From a checkpoint of a small mixture-of-experts model trained on Wikipedia.
Experts: 80 experts in each of 10 layers, 80 SwiGLU neurons an expert, 3 picks a token, a softmax router, a shared expert of 128 neurons.
Training: a variant of SOAP for the experts, 350M tokens.
Below are experts of layer 3 (counted from 0) of a mixture-of-experts language model. Rows are named router (the router's row for the expert), gate (a neuron's input weights, with its number), up (a neuron's input weights, with its number) and show model dimensions 0-255. Each number is 128 + 32 x the weight over its row's rms, rounded and kept within 0 to 255. Numbers have three digits each.
After each expert's rows: a language model's description of what the expert responds to; "gets" lists some tokens that make up at least twice as much of what it gets as of all text. This comes from a sample of Wikipedia text that the model never trained on. Tokens count by the router's weight.

# expert 28
router:152084101172165105149141114104161115132092158086143067128153128163180116179153087184174076151109087155149073090148148129170130124116169156145129172160095115118109137138109167137195114197068151096096089131088159131184126163116200148163073174118131131089125117137125129106125135130121083148099143158087137092095153172111133135138162084135203186159087137089105110130093075126137134081147176162146201145169163104127093066135159119137087154143088097154115166150136104131150168166172152183071178130136144141129130128141164117141120103145102088101106148146117102123123143095064101078087153141153189157082167163114136074111085121081138163119150140166124126064118108143115111114134099122157111164131106092129114105148148137176123159120090167169094203124198197117071177156052124
gate1:080076120104151170125129143145130162085153177142099183197080095130123167173101144130101092101068176171081098145130164101113111115136116182127128175144150158077146179095106153150108145095114094095140111115085158136107129164040142138127170123141058124149123118122101179121105105104155083198181124120077102127084152153124164136163133130171168150105082128101135108085104220151140068147100167129143163053143107185145143081076102190092116159151165128070111113157141135197125150133149091115087104102124113105132134095075154187164103117125124092107125197102103183190129118138118086154083128118188118102146137086114108103124132084108101096136132135142110091164079116138109157132163126160121168153160102120146171084117094134142092115131149088151187190179171163109102167117086109
up1:103097163168155120148134142117135118090123113107081124134188107107076108130096070166085169092087131154128123129117123092155150115114152137109199174159142098093144196156172127124092117134161154084128160108131122115064115126104101139059131180120086183146111089145145132133079157108204085161198169143107111113138155065138112147072087172139181159120033124116043093100115138157122123182158116133154127128077071132112171151109141151076115164138082150125164148112154162198094134161118095163127137091100093112118176101108046179156088127088093084124126114098145138140156202151133117169113169089112108125085132112145141123124162093120164128074135090119135144135096132170094078095154127166092083129150110100094188062094129074099143152167155098119165173118086145111103158102120093
What it handles: Prepositions after nouns
gets: " with", " by", " to", " for", " in", " at"

# expert 47
router:141099047187178086168143105125155126175124151048148091189121157163201129178135119117125126140156068188137109098178164096143063145124133129144133123138098110138120190170180108170163146155123089122160069171115180172155194154101205133154080130074103139109148126132145150116107146112120113131135150158029133127106115137128117110181156154118181129137052078114077130145077068121101131078143145171122210168127090099118092102134104116140079150183078077137102144102102120135161150180140155142090151189121077142135125141149111137131109116155092075110106112121113145166129155149070108086065178174147170139121127128096112138120122146062102148154137138174111149087128118139060125100159129125123106132116118112113140061135117149168111139124118163121105172108133190148123135142085163
gate2:112145087110163128105120080151139167129122115110153117082100154190200146096127150176124123170170092129142070134101175148114128122184146140150167183078094174152098213151165127154125132149109141117141178085082103058079108116170135118090124100160108139150103176080175190130124177157117109148142100115158133093160106085074085185098137137181154131106094133157129170176104145139147217120165153181127074119090123143102131093114128077145120128134149142160152124192063121084149157130076127142111131125066165170129110129125106125137119060140121117140123131153147140068087133134165184110176152184094077130134149098137149077171110170098134153103125090147119144112103136113098127095109095148110139137079173055136079147099186142090154112150178078115168154130050113198138121121137087
up2:124184128040134115147152224138134112136175142189178066143142115185102142157109108122141119131177146119151095115116170110136107103111141122118056121088167109092058166150188149100168178231174152146134097095134141114172129082092153128079104166135098106169125052138130099091094151117151136134108193130108120096133109123105109125165102144137097110104121151126128072095139129099161137149127080172121140102116153077171099120061103169106095131117067158184145135099126138147181119135118131136139092160155135063133134169116077147210147170125154133115133087137105121111180135110076136096089119156140116141156189108154084116144123110095132097135109155172153144099168137096174154186105118204090110100107142139126121144122086120095066131061095171178089134141116149146135169076167170
What it handles: Verbs and auxiliaries
gets: " was", " is", " be", " were", " are", " been"

# expert 45
router:144096106185120072138160109127136116155120164062095120154121140134150087174158146123137104099117116141184134143130214149168116205110124130137163130175091119150073150171105115161153116177100128156113061118090117186144153138081113183160101150136145130083141044094162078103149131121113104155099150137094110113075171128127117157137088163123185158113086146091123135090098123169152116086136149165168125152120129126120109122077132118148119152129109092154100137134063088154149128181136125140094135155099101105121171147168120140162081116147117123076099171187118126154078209100094131087080146152145146127076188133105108128083039132088159129176184201203091127105132156193140115115113119180126173162131137125122049089123117148148143174119097148219148141150126118132124145197092135
gate4:123091150158090130150181090153148140133105130077150140120132124147101068118065158114145099151128141156142060155131101144106153141108079135098099112170189114075056119154089099134130125178143096091146134133113151128161091190093090180125127079116155129139144118137184162162106109151128197118071123218130090138126126125206168182111120174081152168142155123091091177084134080156185141132054153069190136076182117155067101160141181133103101068131205106131127135114113132106114114105144182157169094102144086091087131196119074127129169130162109172099157141121129109181070136104108118120153138161128113157161131115141142150157108115082130194113132176149065155124114114072130095120172144128135100146123193119100101161109142118155129056102056123142130118109084136121140136131130146
up4:140089113142113102064138060183153174101101123121120063108122152108146154112136138118157118157157122139138167180104148153186079136085102086122102092138172123089075115145126074145121154186143116092090157166167162110146088188149141137127162099142137163107155153205180147113112156164148101105128161185119083122150150099160168160084056151099113120098135178149070208110157100155129098097133206104124102069208088111077134086128129164121111126123156066134134201089111084119101125155159151160161129170188067114136142066095065146159121126144069057172169144153142137138164075067113085105108143159134119154143128140113142120129153071140162205079137161089118150103140164092094089147133132145145140121171120133150134160119078134092140139170153136122154104147134112137127106098119133
What it handles: Month names in dates
gets: " May", " September", " October", " January", " March", " August"

# expert 10
router:174086100133134084166164160141158148157093109082144105148159152153155078171167082161173113099109088156161079108152161111118100136065142152129131110175085158165122165168115136176164139176087107081114101131080151172160187150104170164170090128085120113098168085150133106096146090101090119164118169157086095121071155137092149103167118098171165158118092154079102087094073116166143152094167177169149141175140144119109070104120148146088099160162079080138074144134125079173177147174111129163087165174113107119109143145133140104170141101172102121066063150175122094145084166130099061086085146177158166134078151147071125141089082171080164142108161134163134158092113100171139139141143083154126115172134105097139104105155129184164134172119103113157116148100128149135088154180083103
gate0:116185105145186182106144101134141084153134051160063109099100137122156089131102123115125091121154110126144133085091126114120079144177085043182175188149097132189112146136143140102135122090099126095077176171091121157113094142124175129139139104150203154104161163115108109079074123109155111127141156118115119149134136152174144189169146140070187139112063116154155133171123142082118089103149167148101123145112077141143077140138135146110128181116091106084102102081134140096070161159087159192184178131087094091090121140086184154064113095113123158112199102122112166152121095106113139161107139133091126152147140141127127161208165154111089120136160087097077134171087148192087165150101157197171144166138115128160137105137121148089122162168146155115182084156082166136111102145120101
up0:118104108148138175098224079135129150100119086148146134156108174144121146122079094157074156095129127132131072064109073100109093190121145155088111204129095158156143177059095093072186102079144098115137144078125059102075154068080080123186091089103159123149124142088153114132139151139124086129162119168100172149145093101169109107101138112148118130066147145162145101141195113076197139079105108112142118151066155102160168091128145108138156085191175126135109105105135132100149178152113151159173125141087079081123085169142141122093153039149129124097121122130183170100175175114170135153114127176136149114130165102055107102155139131162158138120119124137203149191142120107148127139145158090121127148155124144097145117124168128142156099095132159077130080068147140150120127105121101
What it handles: New and proper-name starts
gets: " New", " D", " United", " U", " No", " due"

# expert 25
router:172081089142150090171166132131138147163088128087142087155135146167159079164166102151168118106120084143172081115167171106132095144070127160167116120175078163164122161151136126165153132152078118098132107133070139171172167149115163174184103145104129099090171077129147105104149117088093111172107168168085100114073145136082138118163120107173163171118078136073093106100080124146133149083160169171151157174138137117088071091123151141109099164178081087137081131118119075171185134177128139171088178164107109110102160152116158112177122092170109114080081142170134093167107168123080082097076135175150171150083161156075142127087082147071153157132176142168118147080110115170129142132143081147110127173127100079127108103151134168168148183112102121182131145106149145166090160180087108
gate2:142131152154142039150134066107106147187100114096124165152134129061162166139079208167119152173103126139120135151175155129118091037173086131137084163152074114155125094116142135083117115162123097178139125103089128187194144102138122096137168126125137179092156131097144128132093143110127148183124193166116137162151172130138134089126113138112083120123088162145189141138123130079120187126171104067138216125117136174139183117060144092161158096101178078134085103098135174105170110112095188116065156117136115089141109140178125152109149101138132117052107145125133126138104138097127159056043087168134137126175105101170083111152117152117108148119108087142169137111175150191198131101168121138141110127167072126084163150125127105102163128128133154168128084108112169125164128123128160
up2:177103134106130069122123129157113157098129141137128119087147154125106144133167150074130094180121112118079155089163187109158126133125135125109117136128172133162138104182153149084178127150121166110130102124142065127097159157157116081122148085087169133122124071119119126103191117135105078151174156137121126167121120204121119202102211129129156139195163129162063201112140112149178088121138187175089161132112130136081168101095134113131111255125063113162139150091124144138145121139065145057154086077123083157174125116099147123118118091108111084154156150124099164149110109127067128150124140075143156115145092132124174108090138104142155187118127079148167160144075133155120120171121150138155129148111163204112106160103073160146086142119135096104120096173095176057111143108155064
What it handles: Units and percent signs
gets: "%", "0", " km", " m", " million", "°"

# expert 48
router:178089085128178078145161111118157143171092109092132093143149142137165092156179124147164115084089086161167089120162151098126100132096130155166112126155083175130139172147141104184125100166099109095165125140078105193151150171106166149176102135088121113075144083131131092108141130119108131170114145156104094127083172152106118127134115101168142186143094147099083112113071083168121146089146144146157153182145137120098092093110140128088119165155092061161090129098161079149163132176166105146075159162107117135117141136095146130172149094155110089082089133132158077144092160111088092106040126154159146182095188150072125132089084115087161156157169147142110136097131078138097164101164069126109130188119100076080101065163138164172109177149095141181145152103171148176080188173102082
gate1:196098146157187136136110177113101124122172153131142085119196102135139136157159124094110120129074116121076187154139193193148189088158100107168108123119096194116144097108218138081108174135107147147098134156069186147136158161098164101107133099100147150110075167137131165096148174090113131124136139138128100127098134150143084153138149166140114091115202110149143075088126138084112108119176118109062118158094153133175126130139122095116102129112128056142131111169108121140134153101187188092169118142121157171076157184064084108132213187117096139151133169140153123193179160127115118048089124155114091126114158099183164125146083101148112070187107130145100134099135091134137108181155126166035138140155100101082139086111111149130115126125057131108109145095139129135123120125154133
up1:133158147111126126143060099115147118149142128184118069195168141105140111117112139149086135167065140081122151176056092205165083148134201149127136184158160111131153120175089140171126113109133100130112115082083105159124152161100127143183092153084151132167185123122112155163142107137151148192119124155110126125090098100139146125121117132122130105145221140166115109079046119145138124061112105124132123123175128079067138063162105156148150149110088123106132205131154132133116148168161181168155103183093154145143079153074116116086200120154072124100146147124111104124184163108136135211123135106134126073127135170168166145118072110132059108151142132122128159099104128175152134197190097088110132114119120151096112153126086136109158091111106128064074127156132177142094063122144121
What it handles: Closing brackets and quotes
gets: ")", "\"", "}", "),", ",", " of"

# expert 4
router:172084087144154081167165133129137155158091120079138084152130153166147078162166100146176108107115086146169075105162172110132100148072129160159115126170083165149114156159138125171149129153079125090130108131078128172174159150115166177176098139094129114087169080131144106097161109095093121173113174167086103108071148125092131115164115108174163165123081136076096097106071122150135149086159164172137161171134141107094065089117149155105086153169084082145078137122129075171182134171131134169083173173100099109108143147111163111175119088175108118077080141168128095160105165127076073099070138177150169145083145152082135129085075145075153159129178139167118153088102111174120132130141093143120133184127095073127098107153138172166153177108094123172133146099147146156082160179088116
gate3:096178105219153095058144104140130083121160110151127084183085201151120136134066145170146112180149157142152105100113103103142166135115057118112136127122094137159155114160121106109096139102119103120098149070099190121098169159111141139140136100152094193116103159160196076119168117111148086094149129110082106169102118077064157201119113092118155129200151126099107104118097102148129165094135120116158142153071080130156083097145104104118084168153157160177054115128131113122117128152129145116155096101123145148139118106110103051116099139108088106168114140114194151095128169190076067150202115143131156144096126140106144102100136141071081151061110185107093167175147115060096138086086163078122093112156136154133073136104123148111132138090080121075165088146136123129116144102162158
up3:073150104076128158093091185177151138152085146082145158132138167109084106042174143132118130137161110144134106052170110127126089160129188122138124091137186126129141151116063119137137187124162172149171149140100106081143103157125144114124147118174193053084141122142140121077181142142138137205124125122118161070076163117171158130125134158116100049179132173134129122172121110185123124069131157068112115147141088137128057160140124076174143146149155128162112117134106096127147131122147112143129097077093112096154117113082154132118118143142007148113156116065117124106219112073104097116160154102188122049134118083144123142080100115101067095130114166158118155144112121163143115128188112051089078134090152125145118140148133151124120110093123126091155152135127127098080111102137126
What it handles: Table row starts
gets: "0", "|", "%", "1", " Act", " No"

# expert 51
router:173082083137149091167167137131138154165087119091145085151132154167152082163172095146174111109114082142168079104156164112126102151077129154157120123171083162157119161155138124170150124154080125088135113137068138171170167154106167170182101143101135109090164079128143106098159110094096117175109171161082104109075151130090128123164117107174164164112083129075104096104076122153127148080157171168150167172137143113093072093116160140105091168169085085143076138125131076171181128179127127171082176169105108118105149150123161113172122088179103110073076143168131103163108171122080073095075138174149175141077163150077133127093087144070151154132170143164120152076111110178119141133147089152109132176128100078132110103150141173165156184106104123175129142099146152158087159180082114
gate2:091124142137126189136126166139133150169159099127089065144160097150158125170181166150047152134141061134078138200143089161118112142177132128034081128114102138159099131141075170132176183158146121102077162150102103187215172135146122153182128119097113200078116170106154111096164122158132148150160129158117158103120100148111080162191132144142149122121097110097120180079106113142074169193146098142107138092089132178113115135156122133137120100208097084114139135137104165131131147140180124037122162151120129160174125101142149065142089137128108118157131091144139130106135183136176067122133131118117136111133096151100120115094141139155149123042141153108121043085130120111160108169131121146143117121222106155174146124137116178154158172122122142132150112091099111166151071165141145
up2:176149087155053125081104123146141142079158138104103156074076153105171160135104137134146162122095105154114159090110086145195143121151106101137128114137103139145143171113144127179109122081048170207074154181155088116106132143116068128148191117135145148129127129116075125148148079103111177087071149126112130124114143101147107161124091118139159143128135103171102100175146106090190111123142147194050104104171136075165093173143072104111150061122153111162128127071117071155136092105089100098105105144121150093140090110222077159164191142047117106116114174165151105172105093048121103069122129189108150151104101125116171162161080172167153116099111135127140179121127110125116149082134147122122139154196158163115109112052111133146122128118102096169135127118131092086114148131125146
What it handles: Sentence connectives, table cells
gets: "°", " \"", "-", " is", " was", "°W"